config = dict(
    experts_per_token=4,
    activation='swiglu',
    rope_base=10000.0,
    parallel_block=False,
    batch_tokens=32768,
    doc_mask=True,
    train_tokens=281800000,
)
Below are experts of layer 7 (counted from 0) of a mixture-of-experts language model. Rows are named router (the router's row for the expert), gate (a neuron's input weights, with its number), up (a neuron's input weights, with its number), down (a neuron's output weights, with its number) and show model dimensions 0-95. Each number is 200 + 20 x the weight over its row's rms, rounded and kept within 0 to 999.
After each expert's rows: "raises" lists some tokens whose logits its average output raises strongly, later layers aside; "gets" lists some tokens that make up at least twice as much of what it gets as of all text. This comes from a sample of Wikipedia text that the model never trained on. Tokens count by the router's weight.

# expert 5
router,207,199,203,178,229,209,216,225,169,220,237,172,224,211,167,197,165,192,170,209,197,182,182,200,223,190,228,162,169,166,221,184,156,199,187,199,202,205,228,210,175,215,199,159,199,204,197,186,205,227,199,219,180,227,170,195,220,204,215,198,191,174,207,195,218,179,244,197,204,214,165,163,175,178,181,180,211,227,173,184,222,190,172,195,205,216,206,174,202,205,193,174,195,226,196,190
gate4,221,194,180,205,204,243,217,213,228,173,208,210,169,223,188,198,219,194,214,229,203,197,195,173,202,193,216,209,199,178,201,169,176,216,212,200,172,215,198,165,211,176,196,231,227,218,196,225,181,238,192,190,216,166,214,194,200,218,172,190,182,207,168,192,214,155,201,165,233,237,198,189,200,234,230,202,193,168,210,192,211,194,225,182,215,189,202,184,163,175,206,204,190,219,194,228
up4,225,200,195,229,189,181,205,197,206,206,205,186,208,194,191,251,200,172,218,215,199,149,235,214,183,203,212,196,183,188,213,200,198,176,182,193,216,213,201,200,203,218,157,205,178,215,175,224,184,190,163,215,231,191,240,190,176,209,236,199,229,224,198,168,194,181,204,183,194,222,203,209,213,208,219,215,187,204,187,188,206,195,203,177,222,224,171,203,177,176,201,184,196,189,179,182
down4,185,230,207,176,230,251,218,198,190,187,193,226,224,214,209,221,183,169,180,202,196,165,182,205,220,203,219,193,203,190,202,192,185,210,158,208,184,213,182,181,176,195,208,202,195,208,206,172,183,194,201,188,220,177,223,199,174,177,192,205,224,192,245,244,270,183,226,185,205,172,200,202,208,208,166,176,177,202,186,197,233,207,201,183,179,209,181,178,206,183,185,170,224,159,226,174
raises: "0", "15", "14", "4", "16", "1"
gets: " ", " +", " Team", " $", " .", " −"

# expert 4
router,207,215,192,187,202,173,200,229,226,203,177,169,203,187,215,183,216,198,207,233,178,196,175,233,180,196,200,190,215,184,211,205,186,199,195,188,211,216,173,195,245,202,206,224,207,220,145,213,194,203,178,172,175,199,183,204,232,218,180,188,219,228,204,194,190,197,181,162,165,178,180,181,194,228,161,177,209,217,183,217,167,151,181,178,206,232,217,202,153,195,209,176,217,229,186,157
gate2,178,238,200,230,184,170,193,230,208,187,197,220,208,195,178,201,238,172,197,197,193,203,182,221,174,173,224,183,175,212,218,187,186,204,222,210,188,207,183,210,210,189,206,179,173,172,185,178,208,210,174,192,229,225,229,235,196,187,176,205,205,233,189,220,221,221,167,149,206,203,219,160,241,203,196,210,206,179,187,174,228,192,217,226,204,237,191,198,186,223,172,192,179,210,169,225
up2,213,179,234,204,212,179,207,194,206,167,201,175,184,204,191,159,176,187,176,203,188,203,161,226,194,199,217,227,206,181,228,191,153,199,202,232,187,208,198,224,183,184,203,167,224,205,192,196,228,139,164,206,206,192,179,198,189,173,196,215,183,191,223,211,201,201,201,231,197,211,187,193,205,217,227,256,199,188,223,187,215,202,202,182,234,190,201,168,170,224,245,191,189,186,229,221
down2,219,207,211,209,212,160,190,149,233,207,193,232,213,228,225,213,220,195,187,189,178,205,194,174,191,190,206,190,193,143,213,199,183,221,218,190,238,162,203,197,172,238,182,166,223,223,239,189,208,193,196,186,181,204,201,230,183,196,225,213,182,203,179,196,228,223,219,192,207,195,216,192,185,218,227,172,216,182,195,206,234,191,183,205,212,201,211,217,202,209,218,203,228,186,192,204
raises: "2", "1", "14", "7", "3", "6"
gets: "–", " ", ",", ":", "-", "/"

# expert 35
router,179,211,230,175,193,226,217,199,191,195,183,203,204,165,192,172,189,234,190,166,191,223,211,207,167,175,159,178,220,207,190,239,197,231,175,186,177,218,218,195,197,207,232,168,190,193,190,185,198,243,232,225,174,191,209,225,200,197,193,205,228,166,219,221,226,173,194,196,202,183,215,196,197,188,184,201,200,216,166,202,243,211,181,200,217,232,177,167,218,179,235,204,202,216,232,236
gate4,196,226,199,233,168,211,182,221,198,190,214,215,204,238,185,201,175,219,195,189,225,195,188,176,238,218,208,199,198,225,221,212,206,184,172,212,185,214,200,194,218,197,199,196,167,209,159,208,215,164,172,217,215,210,168,196,206,186,214,221,197,204,216,175,200,155,210,193,194,171,204,261,160,170,184,187,209,239,230,213,216,209,202,167,153,195,199,183,219,211,170,200,165,209,197,188
up4,232,227,206,189,186,210,183,204,228,216,190,206,195,196,193,222,199,197,188,159,215,202,195,203,206,170,223,233,192,177,166,222,230,180,171,210,209,203,180,207,158,188,168,177,198,203,207,209,221,199,213,216,204,216,174,200,192,241,206,170,180,239,178,226,209,184,183,211,192,198,207,203,188,192,217,174,203,218,189,202,208,184,200,188,243,175,184,215,204,205,202,209,229,200,208,197
down4,192,236,205,222,225,193,243,193,203,189,219,189,192,193,179,197,182,234,193,160,204,196,162,190,190,184,242,184,199,164,225,194,201,180,205,200,232,212,221,232,214,208,199,199,205,198,192,200,196,208,224,225,173,217,189,201,222,205,186,240,203,225,195,221,183,229,223,206,214,185,168,159,206,209,209,174,216,225,230,198,236,199,186,191,200,228,205,243,189,229,211,181,167,238,204,197
raises: " |", "==", "10", "11", " |\n", "Sources"
gets: ")", " ", "\"", "%", " both", " it"

# expert 47
router,203,196,237,168,181,236,193,226,217,200,174,201,203,156,200,185,193,226,210,165,186,217,225,206,171,176,165,178,237,229,198,190,187,223,177,204,205,213,218,231,173,218,214,211,205,177,195,183,176,207,210,203,193,170,179,202,199,201,208,213,190,175,204,214,231,199,181,184,184,176,193,191,228,202,192,213,174,211,166,201,228,219,177,199,217,238,183,198,209,203,212,174,212,231,239,232
gate3,196,262,235,242,230,204,218,209,174,208,174,205,170,205,195,205,216,183,146,200,180,206,174,208,183,203,212,202,179,151,178,190,169,199,189,189,209,219,174,212,210,177,208,174,200,200,203,197,222,214,201,204,203,209,188,235,217,197,196,218,204,227,176,156,175,227,226,246,189,187,224,191,183,208,197,175,222,188,182,193,197,194,209,211,204,167,168,191,181,207,185,186,220,199,171,213
up3,178,182,199,196,215,196,219,210,207,177,204,199,200,213,199,207,221,175,162,208,181,208,223,202,185,175,221,189,207,187,204,150,183,205,219,205,216,194,202,255,240,224,221,209,195,215,264,187,227,208,218,181,179,201,220,173,214,201,199,204,180,199,170,212,231,202,195,231,214,197,198,193,190,214,200,153,224,206,234,208,222,179,185,208,159,142,182,207,225,220,218,234,239,191,238,181
down3,224,177,187,167,196,185,221,186,213,215,196,189,197,197,215,200,217,199,233,224,218,193,208,207,217,221,189,188,157,208,222,208,147,191,159,215,191,227,215,198,206,184,215,203,204,188,201,213,181,214,205,194,228,197,183,209,248,174,189,217,160,222,216,205,185,194,197,197,220,204,238,193,181,212,218,194,171,232,216,158,218,197,196,243,164,212,172,215,213,208,205,194,159,176,173,207
raises: "ited", " Position", "illed", "ç", ".)", " (\""
gets: " he", " was", " He", " It", " it", "\n"

# expert 33
router,224,223,183,176,155,200,200,232,194,177,216,204,184,205,182,207,200,206,229,228,202,231,170,189,201,225,164,185,190,204,205,206,191,227,188,179,185,192,206,251,196,208,201,185,211,206,215,220,170,209,219,174,205,195,206,228,176,190,208,215,200,217,215,235,183,207,201,211,197,204,193,211,188,210,199,213,202,223,170,208,222,175,195,159,211,229,223,178,198,182,185,195,205,216,204,227
gate2,196,217,172,224,189,187,190,167,229,239,189,186,198,192,178,166,173,208,207,198,220,200,235,203,202,211,207,216,186,179,213,198,199,226,199,223,177,197,190,244,167,203,201,208,195,225,201,195,209,233,170,212,190,184,188,192,184,235,215,218,166,183,231,205,187,205,235,224,240,224,218,200,219,203,162,224,214,179,253,210,159,222,180,237,147,204,168,170,211,168,199,186,199,207,202,196
up2,199,191,227,173,182,167,199,192,216,201,192,171,220,202,198,221,228,202,224,198,195,185,190,198,221,171,182,215,170,202,208,194,190,218,217,184,210,182,197,197,165,216,192,185,174,182,192,184,209,185,196,197,193,210,212,190,180,211,212,173,192,196,206,195,197,208,201,168,210,169,240,188,253,231,198,179,165,205,202,223,158,190,183,168,190,177,220,205,189,149,183,165,198,191,248,227
down2,258,233,195,238,194,204,214,226,170,192,195,172,222,190,220,231,221,189,194,248,204,186,223,198,217,182,157,191,209,190,215,197,188,214,232,185,217,180,232,196,209,194,184,215,215,242,186,208,214,191,214,184,222,206,211,167,216,211,237,202,205,187,176,175,233,154,159,203,197,212,218,196,178,146,203,203,182,184,215,204,236,205,202,177,179,225,188,209,227,177,227,202,183,209,191,180
raises: "°W", "ail", "ales", "°E", "ais", "ins"
gets: "6", "2", "5", "4", "0", "7"

# expert 116
router,221,193,203,173,229,207,222,199,157,220,186,229,192,167,198,184,201,194,167,190,177,176,206,152,196,196,180,178,167,222,217,205,174,207,203,176,188,169,188,223,168,195,190,214,193,204,179,212,175,180,236,211,203,207,223,195,197,189,228,189,155,201,220,229,186,166,229,209,197,201,193,195,212,200,179,170,185,185,178,172,227,178,206,200,199,207,212,186,198,190,226,165,212,217,201,218
gate0,209,176,208,212,200,197,196,175,185,185,148,218,195,244,223,224,199,234,167,202,189,173,193,223,169,218,187,220,194,181,195,224,197,158,203,212,191,201,197,194,154,218,186,176,205,219,177,177,202,218,194,195,220,214,205,164,177,212,196,163,164,182,197,202,246,165,229,200,245,207,187,192,193,228,197,231,182,212,178,181,191,215,230,188,218,190,179,197,203,157,203,168,187,183,211,164
up0,221,212,185,197,199,186,179,183,189,184,194,219,197,189,160,216,211,186,192,232,224,212,210,187,206,220,197,200,186,213,193,172,183,144,186,193,224,179,202,211,218,185,215,216,225,201,202,157,224,204,194,197,174,212,209,165,197,182,192,211,226,220,218,195,187,183,179,185,202,214,198,173,183,196,221,212,199,192,164,202,211,198,172,224,210,210,209,194,228,232,245,206,160,225,204,207
down0,197,184,208,172,197,218,214,210,214,191,189,244,205,217,196,184,192,187,206,191,221,219,213,182,184,186,203,197,236,197,216,190,147,180,189,198,162,180,203,220,181,173,196,183,178,202,166,194,184,192,197,224,229,190,201,184,232,198,194,244,198,190,213,162,203,236,224,187,190,180,173,172,219,165,219,214,179,263,210,198,197,190,220,209,223,209,210,229,172,194,205,188,223,200,220,187
raises: " review", " ", "201", " trial"
gets: " ", " and", ".", " |", "%", " living"

# expert 54
router,200,228,232,181,212,216,189,191,217,204,195,167,189,190,176,221,228,180,187,185,199,234,190,214,197,203,214,221,197,194,201,201,205,192,200,174,192,200,214,208,224,210,193,209,207,167,194,193,180,207,194,224,210,198,239,171,219,173,225,212,214,234,218,185,135,164,220,199,214,202,249,164,196,165,237,190,221,199,212,199,186,153,185,185,226,192,193,202,215,243,191,225,231,175,221,218
gate5,203,192,235,212,226,180,175,201,232,222,166,191,215,195,187,195,246,207,219,185,207,236,173,214,193,211,216,168,210,188,182,215,205,201,174,231,206,162,182,226,216,201,210,212,191,232,171,182,220,227,143,177,163,205,160,190,219,223,198,186,181,180,199,189,200,191,249,197,181,183,167,231,202,202,209,194,181,179,194,209,208,171,214,195,186,161,242,179,191,175,219,215,207,195,230,195
up5,133,184,204,191,208,174,241,203,248,191,179,203,207,198,200,196,169,208,199,217,205,193,246,199,183,206,203,205,193,167,169,197,197,191,185,184,212,178,175,215,210,202,199,192,244,203,215,181,242,233,183,184,201,197,190,209,191,183,197,217,206,193,204,233,198,182,228,226,200,194,197,204,211,164,203,188,205,201,244,210,229,183,257,195,221,166,173,236,197,199,199,206,209,230,177,174
down5,200,213,214,195,218,206,192,199,209,225,185,240,203,192,197,230,198,228,195,204,191,170,227,193,224,244,200,201,193,198,206,200,230,217,191,193,160,236,184,241,212,211,226,233,230,164,200,215,193,201,206,188,200,170,206,182,204,181,247,231,207,204,197,208,190,196,195,223,209,127,200,190,211,232,211,210,212,213,230,216,225,175,205,198,188,200,237,191,229,231,218,197,182,224,196,221
raises: ",", ".", " and", ";", ".\n\n", " in"
gets: "5", "4", "6", "7", "9", "3"

# expert 123
router,204,217,189,219,185,208,177,197,168,176,178,207,212,212,190,207,219,161,227,207,204,207,192,175,226,205,212,230,217,180,232,180,180,205,181,200,188,201,162,216,218,217,204,239,170,167,232,205,185,195,186,202,218,223,216,191,225,182,192,172,211,231,213,226,189,190,246,187,250,176,185,204,165,223,185,229,190,211,192,162,193,206,176,205,218,168,177,182,215,227,181,184,199,178,185,183
gate0,200,193,214,205,175,185,214,181,190,224,190,147,216,240,193,227,201,192,212,167,203,186,161,179,201,185,196,197,192,203,208,186,191,218,195,200,251,211,234,199,233,193,212,202,158,212,198,218,177,218,192,193,227,193,199,225,193,198,211,179,182,250,175,178,176,191,212,198,223,195,224,193,197,149,209,214,212,182,198,215,228,254,165,194,201,185,197,186,177,179,167,157,170,175,213,227
up0,182,204,194,230,195,211,196,209,171,179,200,203,256,208,174,192,228,212,217,190,243,194,232,197,197,189,176,184,216,184,206,206,184,195,166,184,234,180,194,239,184,175,198,222,180,216,197,240,208,194,205,202,168,230,205,213,176,246,200,207,185,208,179,198,208,165,226,185,198,217,198,225,211,211,200,209,209,167,223,162,182,180,181,177,183,174,202,192,234,182,191,193,237,182,226,230
down0,205,224,205,234,188,197,226,194,206,198,223,199,221,212,214,170,206,210,183,163,224,220,237,208,179,173,202,201,246,210,177,190,180,196,205,191,200,242,225,200,189,205,198,213,157,166,161,212,207,206,188,201,201,211,209,197,214,198,236,226,194,180,254,207,213,198,243,178,189,201,198,200,198,221,197,184,224,181,211,198,162,188,214,209,208,201,210,167,212,215,172,187,252,188,203,202
raises: "==", "In", "===", "On", "====", "During"
gets: "\n", ".\n\n", "==\n", ".\n", "\n\n", ")\n"

# expert 80
router,184,202,167,223,186,232,212,188,200,191,175,201,226,181,220,217,165,168,199,193,194,198,213,216,180,206,188,217,223,226,213,204,154,234,218,181,210,210,239,244,221,218,234,228,186,205,214,160,215,185,205,208,185,211,197,209,235,199,214,232,203,213,187,208,234,199,192,185,174,218,202,196,202,216,168,193,232,184,195,170,195,193,180,196,226,222,191,230,204,182,224,203,211,182,209,227
gate0,191,190,190,229,248,202,164,186,184,221,237,185,201,191,202,193,158,194,206,169,207,186,220,191,206,224,216,211,173,195,201,210,190,185,198,204,219,208,168,203,195,178,223,185,198,228,193,201,217,197,206,142,227,231,159,241,201,192,160,176,173,178,185,201,185,195,187,223,200,185,204,217,193,224,211,197,218,222,247,202,180,207,191,217,212,175,215,200,223,212,213,194,202,224,184,208
up0,177,211,206,194,190,216,172,224,198,206,208,186,212,202,201,219,209,223,196,210,167,173,162,186,263,211,202,187,217,212,183,242,226,171,165,204,177,206,179,176,209,209,209,204,209,239,186,182,195,196,205,175,217,173,177,210,221,194,202,179,192,163,177,189,197,231,193,178,191,185,226,171,198,192,188,199,166,209,230,190,195,205,187,195,184,171,209,157,211,216,197,151,172,194,181,192
down0,225,181,199,154,192,183,182,211,166,204,216,209,239,173,212,185,156,207,213,234,206,181,244,208,212,168,201,225,188,194,200,195,188,190,209,222,223,214,212,196,172,194,222,197,175,216,196,215,212,210,182,207,208,200,201,191,199,171,225,213,217,185,170,186,240,178,191,177,214,218,157,175,278,229,203,186,193,180,221,190,236,182,201,211,205,202,216,208,213,200,209,179,192,204,186,196
raises: " the", " its", " their", " her", " his", " a"
gets: " in", " of", " to", " from", " on", " the"

# expert 42
router,198,223,178,167,208,203,185,179,224,224,204,196,190,179,164,217,220,180,213,195,181,207,198,229,193,185,172,222,230,168,183,200,193,218,198,191,207,202,205,190,205,216,235,216,200,162,246,222,219,202,242,176,199,191,233,219,210,184,201,206,178,190,232,234,238,221,205,220,167,216,223,215,235,216,201,220,181,176,209,214,176,187,157,199,213,233,184,190,196,180,204,188,221,227,184,183
gate3,170,179,196,196,177,205,230,183,178,185,168,201,200,167,218,215,219,210,215,217,204,177,206,191,220,210,224,213,159,204,223,181,196,198,199,199,211,188,197,192,201,224,216,226,211,194,202,175,214,237,255,184,218,225,234,217,199,194,209,225,231,216,214,197,222,218,225,208,202,246,224,190,230,190,173,199,180,168,195,185,192,231,200,191,222,212,223,209,215,203,167,234,207,216,217,217
up3,150,221,180,177,207,193,160,176,221,197,189,205,194,186,201,207,238,165,190,191,180,170,192,213,195,193,209,216,204,191,183,180,216,191,229,223,208,195,203,213,208,194,192,231,203,163,196,191,203,233,238,200,210,226,196,219,219,183,220,208,232,179,172,185,200,171,211,211,210,203,210,210,225,217,232,179,208,132,220,223,211,211,193,225,196,215,179,210,229,169,174,171,191,220,182,190
down3,193,184,167,219,231,208,223,193,216,194,201,215,212,210,177,211,205,191,214,230,213,198,195,199,210,180,202,204,220,197,162,186,225,199,229,188,191,208,226,222,196,222,231,223,175,192,219,205,225,215,244,195,213,207,238,217,214,159,195,223,210,189,208,203,211,186,237,201,200,203,182,231,237,206,196,202,161,216,228,151,219,184,237,205,208,163,226,212,165,221,197,205,193,196,189,184
raises: "ior", "ast", "ivers", "″N"
gets: "1", "2", "4", "3", "8", " to"

# expert 15
router,215,215,223,199,205,196,166,224,158,180,223,211,191,205,195,187,212,183,230,215,183,183,214,201,199,196,195,218,186,186,212,173,222,188,215,201,179,196,207,164,217,232,209,192,256,192,183,220,229,213,206,185,186,189,205,222,185,208,249,189,178,185,210,158,206,189,232,188,201,205,194,220,208,216,166,212,195,179,201,192,175,199,175,215,223,182,185,196,212,208,224,186,171,199,207,190
gate1,215,208,159,206,195,192,210,214,183,208,219,193,196,187,189,217,198,186,193,204,198,189,209,219,158,209,191,207,193,196,196,145,203,218,224,179,204,189,190,189,232,185,164,152,220,184,224,197,219,195,211,199,202,203,247,186,199,220,223,212,203,213,237,166,178,229,180,203,203,187,210,208,194,224,143,199,187,174,227,173,210,199,196,200,200,217,233,230,205,199,231,230,216,178,200,198
up1,174,191,188,185,202,236,201,214,191,195,194,209,190,157,195,212,195,208,175,213,224,180,203,200,219,209,213,206,213,180,179,214,180,189,181,214,180,190,166,220,223,178,214,203,221,224,191,200,197,217,208,188,165,198,226,218,200,195,210,214,193,234,193,187,197,219,139,195,228,185,196,223,212,192,170,251,220,217,182,210,193,205,194,188,221,218,197,199,234,214,188,184,209,212,186,177
down1,243,167,217,191,170,211,167,180,188,215,199,202,190,215,232,189,177,223,185,222,188,218,222,193,198,185,216,222,178,215,204,143,161,179,212,215,187,193,191,210,184,222,185,237,231,198,194,175,195,217,212,160,180,171,177,195,161,212,238,186,194,187,185,234,197,180,189,197,225,202,239,182,182,220,205,211,206,199,234,195,180,196,165,201,228,197,206,205,179,170,195,208,189,200,191,185
raises: "In", "==", "The", "===", "A", "At"
gets: ".\n\n", " \"", "\n\n", "==", ")\n\n", " |\n"

# expert 18
router,153,198,171,177,209,201,222,219,190,213,182,192,189,198,204,211,182,220,210,200,146,208,224,206,200,209,204,169,201,202,191,163,219,184,217,163,198,208,194,176,213,183,203,225,195,221,196,215,197,187,236,194,196,187,227,202,233,224,217,233,213,179,213,184,187,195,204,200,217,183,206,246,174,197,193,209,196,194,203,252,225,203,198,202,196,224,186,226,226,234,225,186,173,214,201,195
gate3,218,235,190,196,193,197,182,199,176,252,188,208,225,225,209,206,176,197,205,197,193,221,187,202,238,213,200,181,209,192,157,178,226,176,218,201,209,240,174,177,209,211,221,211,237,230,161,218,219,198,193,217,207,224,223,196,184,204,173,195,243,230,207,220,218,218,186,210,231,180,220,215,234,212,175,217,227,218,207,183,221,201,218,181,174,203,165,201,212,194,180,200,208,202,200,205
up3,199,167,204,185,202,194,176,199,226,234,155,197,223,198,187,221,182,168,204,208,171,189,191,163,174,219,222,198,188,217,191,233,218,218,240,169,192,201,248,208,188,196,206,201,198,197,222,214,191,192,233,187,177,202,219,215,162,175,200,181,192,200,185,187,189,189,183,205,203,177,180,153,217,178,172,218,220,217,194,174,193,154,231,189,191,202,173,207,194,194,246,202,191,172,206,203
down3,186,181,212,201,206,181,209,197,174,171,223,172,202,202,165,173,232,207,192,201,221,195,194,209,174,172,163,183,205,249,163,233,193,216,222,192,195,196,177,202,196,193,192,197,179,193,211,192,170,214,216,162,199,195,219,155,177,168,175,167,219,175,228,182,199,192,223,204,190,213,190,197,214,182,240,227,181,205,193,226,216,219,222,190,203,228,182,209,182,223,204,227,208,202,188,172
raises: "met", "acter", "agn", "uk", "á", "otic"
gets: "at", "h", "am", "k", "p", "t"

# expert 61
router,215,210,189,188,211,148,216,203,219,184,189,181,220,195,202,202,211,221,202,217,218,167,200,243,148,202,196,184,186,190,199,212,163,219,203,184,161,180,186,190,199,232,209,224,204,205,211,167,176,190,191,185,184,190,197,216,239,203,200,167,190,246,176,183,196,194,190,175,187,169,169,226,176,189,162,222,221,178,165,199,198,212,189,202,201,229,190,197,213,186,226,202,189,218,190,171
gate1,230,198,181,167,212,214,221,183,193,236,190,185,194,211,187,190,192,244,197,218,186,219,170,217,187,180,163,175,181,194,185,232,198,182,222,212,207,220,187,171,195,212,200,191,249,197,194,189,179,229,176,195,206,202,210,179,184,167,183,204,225,216,184,168,181,173,190,200,171,202,213,174,191,193,202,214,229,227,153,196,177,221,199,216,200,197,246,190,173,235,166,217,232,180,200,189
up1,200,204,221,205,201,188,244,206,217,194,179,231,216,197,176,183,171,213,181,220,230,183,195,181,239,228,202,204,178,215,189,200,188,225,217,198,187,165,174,189,218,154,174,200,161,218,184,187,214,201,198,199,227,192,208,229,217,214,217,202,222,206,169,184,195,187,187,214,207,189,164,219,165,183,187,239,207,208,193,206,174,249,209,163,203,222,224,209,228,184,198,224,164,244,167,204
down1,163,192,179,215,210,209,192,187,133,229,188,171,208,173,171,193,185,204,232,211,225,209,206,222,237,201,202,165,234,208,201,210,202,232,176,188,218,184,207,194,191,183,177,176,219,196,218,207,186,223,222,192,222,217,233,191,238,156,213,193,182,182,185,215,191,182,185,196,185,198,239,192,224,206,212,213,169,197,151,199,202,232,191,163,229,159,219,196,209,245,208,181,204,195,200,203
raises: "ight", " are", " were", " have", "ights", " |\n"
gets: " they", " he", " it", " them", " They", " not"

# expert 48
router,186,250,210,182,189,188,207,178,200,177,170,210,191,186,191,210,210,222,192,197,197,219,220,184,234,209,187,158,196,221,213,208,183,215,212,190,233,217,230,227,179,197,228,245,217,201,218,191,187,219,207,201,173,190,192,221,177,207,207,208,203,226,213,257,210,179,199,192,190,215,178,190,244,184,200,198,217,205,192,205,173,180,197,194,203,213,172,185,167,156,194,200,218,236,195,197
gate2,209,214,209,184,190,209,247,190,232,203,234,188,180,160,168,215,217,199,195,196,194,209,216,213,177,177,218,205,193,221,186,205,201,170,206,181,210,213,191,244,200,205,214,212,197,186,176,218,221,214,180,193,181,175,203,209,220,176,197,198,207,214,216,217,201,215,218,234,188,197,227,188,230,204,199,200,217,200,212,206,223,196,217,195,165,198,185,187,181,185,170,197,190,215,227,183
up2,177,205,197,189,201,207,222,182,200,168,190,163,163,231,187,204,205,222,208,200,193,198,234,180,199,168,211,171,209,241,189,166,204,176,216,183,214,161,178,239,176,209,187,201,179,210,193,184,180,219,191,204,153,188,191,225,198,219,213,166,174,231,164,216,168,184,203,251,193,197,203,219,198,191,170,203,236,221,246,182,254,208,204,203,203,214,218,178,206,191,172,207,188,198,232,216
down2,195,208,222,144,170,173,212,179,196,200,186,215,253,219,198,171,209,185,184,218,200,177,197,203,195,200,196,163,175,199,162,210,178,177,203,174,198,196,202,211,226,214,211,194,216,239,187,236,175,216,222,204,180,190,197,171,228,236,198,205,188,185,202,195,207,191,208,189,195,213,157,186,172,213,180,177,211,239,174,229,224,228,187,185,177,194,176,226,191,164,236,199,176,190,209,200
raises: " ", ")\n", "\n", " (", ")\n\n", "\n\n"
gets: " in", " m", " km", " mi", "′", " ft"

# expert 65
router,206,193,228,173,176,241,180,226,209,224,178,211,203,166,197,181,197,222,197,172,190,219,228,192,177,190,158,171,231,229,193,197,185,220,170,207,203,210,224,228,173,225,221,208,207,184,195,185,171,220,211,206,184,171,193,197,201,209,211,216,178,180,203,217,241,194,161,172,193,171,188,189,221,211,207,207,179,202,175,201,226,209,169,196,219,240,181,192,209,205,218,179,206,239,245,236
gate0,193,215,206,187,216,191,213,183,189,174,171,186,168,236,196,226,216,177,209,198,230,232,201,220,192,180,264,208,232,198,206,161,190,180,226,225,180,219,190,203,198,242,159,207,202,176,199,192,217,236,219,197,206,207,216,255,181,196,203,177,182,219,185,173,185,198,201,171,172,156,167,216,232,209,210,201,185,202,242,200,187,205,229,197,208,207,208,195,186,198,227,193,202,188,214,187
up0,195,202,194,189,157,184,213,199,223,177,227,197,219,205,246,239,215,206,195,222,202,228,202,227,195,224,199,227,194,170,198,176,166,211,184,167,215,164,232,157,219,236,196,216,218,192,191,217,175,204,229,211,219,215,170,191,197,182,165,216,192,175,191,222,194,158,207,201,194,198,190,205,203,181,186,180,197,191,221,203,214,190,169,195,188,193,217,189,193,217,181,218,190,193,211,239
down0,169,189,201,212,177,189,193,201,210,155,195,157,206,190,189,178,214,188,224,206,182,205,198,198,209,209,177,217,216,175,196,204,218,192,208,206,199,200,214,189,155,206,211,238,198,175,131,175,187,204,193,197,220,214,236,248,198,196,166,166,225,170,195,215,178,176,189,220,209,211,155,198,184,211,224,243,190,176,203,197,170,213,183,190,217,178,210,215,201,206,206,191,192,235,190,183
raises: "itor", "itors", "eration"
gets: " It", " |\n", " it", " He", " and", " he"

# expert 8
router,226,186,215,176,183,231,215,223,191,187,202,209,226,178,228,180,204,185,199,171,182,213,206,195,195,175,155,183,233,214,226,199,214,181,176,212,205,232,201,201,194,239,197,172,178,200,178,194,186,202,195,195,191,165,178,208,181,183,208,196,195,158,215,210,228,226,183,199,187,185,199,175,229,212,217,193,184,211,164,197,199,195,182,204,224,238,192,179,202,177,211,196,205,211,211,201
gate3,194,179,180,175,180,203,239,159,196,192,215,204,197,186,184,175,224,160,208,218,212,176,196,196,195,207,171,198,215,216,177,186,187,193,233,210,186,188,203,191,198,196,255,181,245,210,181,221,240,234,190,218,195,195,202,177,204,211,201,192,203,193,238,225,179,209,247,219,191,246,176,238,197,217,206,193,204,230,210,165,214,200,226,213,198,184,207,192,223,194,205,190,218,184,215,210
up3,221,181,181,217,228,175,164,182,220,229,219,235,210,221,198,223,187,165,192,185,161,208,232,207,203,200,212,201,171,168,195,197,188,208,178,171,187,191,172,194,169,200,134,213,219,205,169,193,130,207,185,193,195,189,185,207,224,193,199,189,193,177,219,214,228,196,181,188,199,187,216,224,194,170,204,194,161,182,201,179,216,209,210,186,181,216,192,198,183,209,188,196,169,201,226,191
down3,213,172,219,222,163,198,180,245,163,201,164,184,247,208,223,203,196,217,203,216,215,218,178,192,202,196,172,209,216,173,195,195,200,172,202,215,198,192,198,209,193,219,223,166,221,213,221,192,199,192,220,196,189,183,200,161,177,206,217,201,237,221,225,205,172,226,163,204,206,212,190,212,197,217,229,211,210,219,189,213,205,202,171,169,193,195,239,190,161,204,190,241,215,173,186,177
raises: "½", "igh", "103", "BL", "ched", "105"
gets: " ", " $", " (", " £", "001", " €"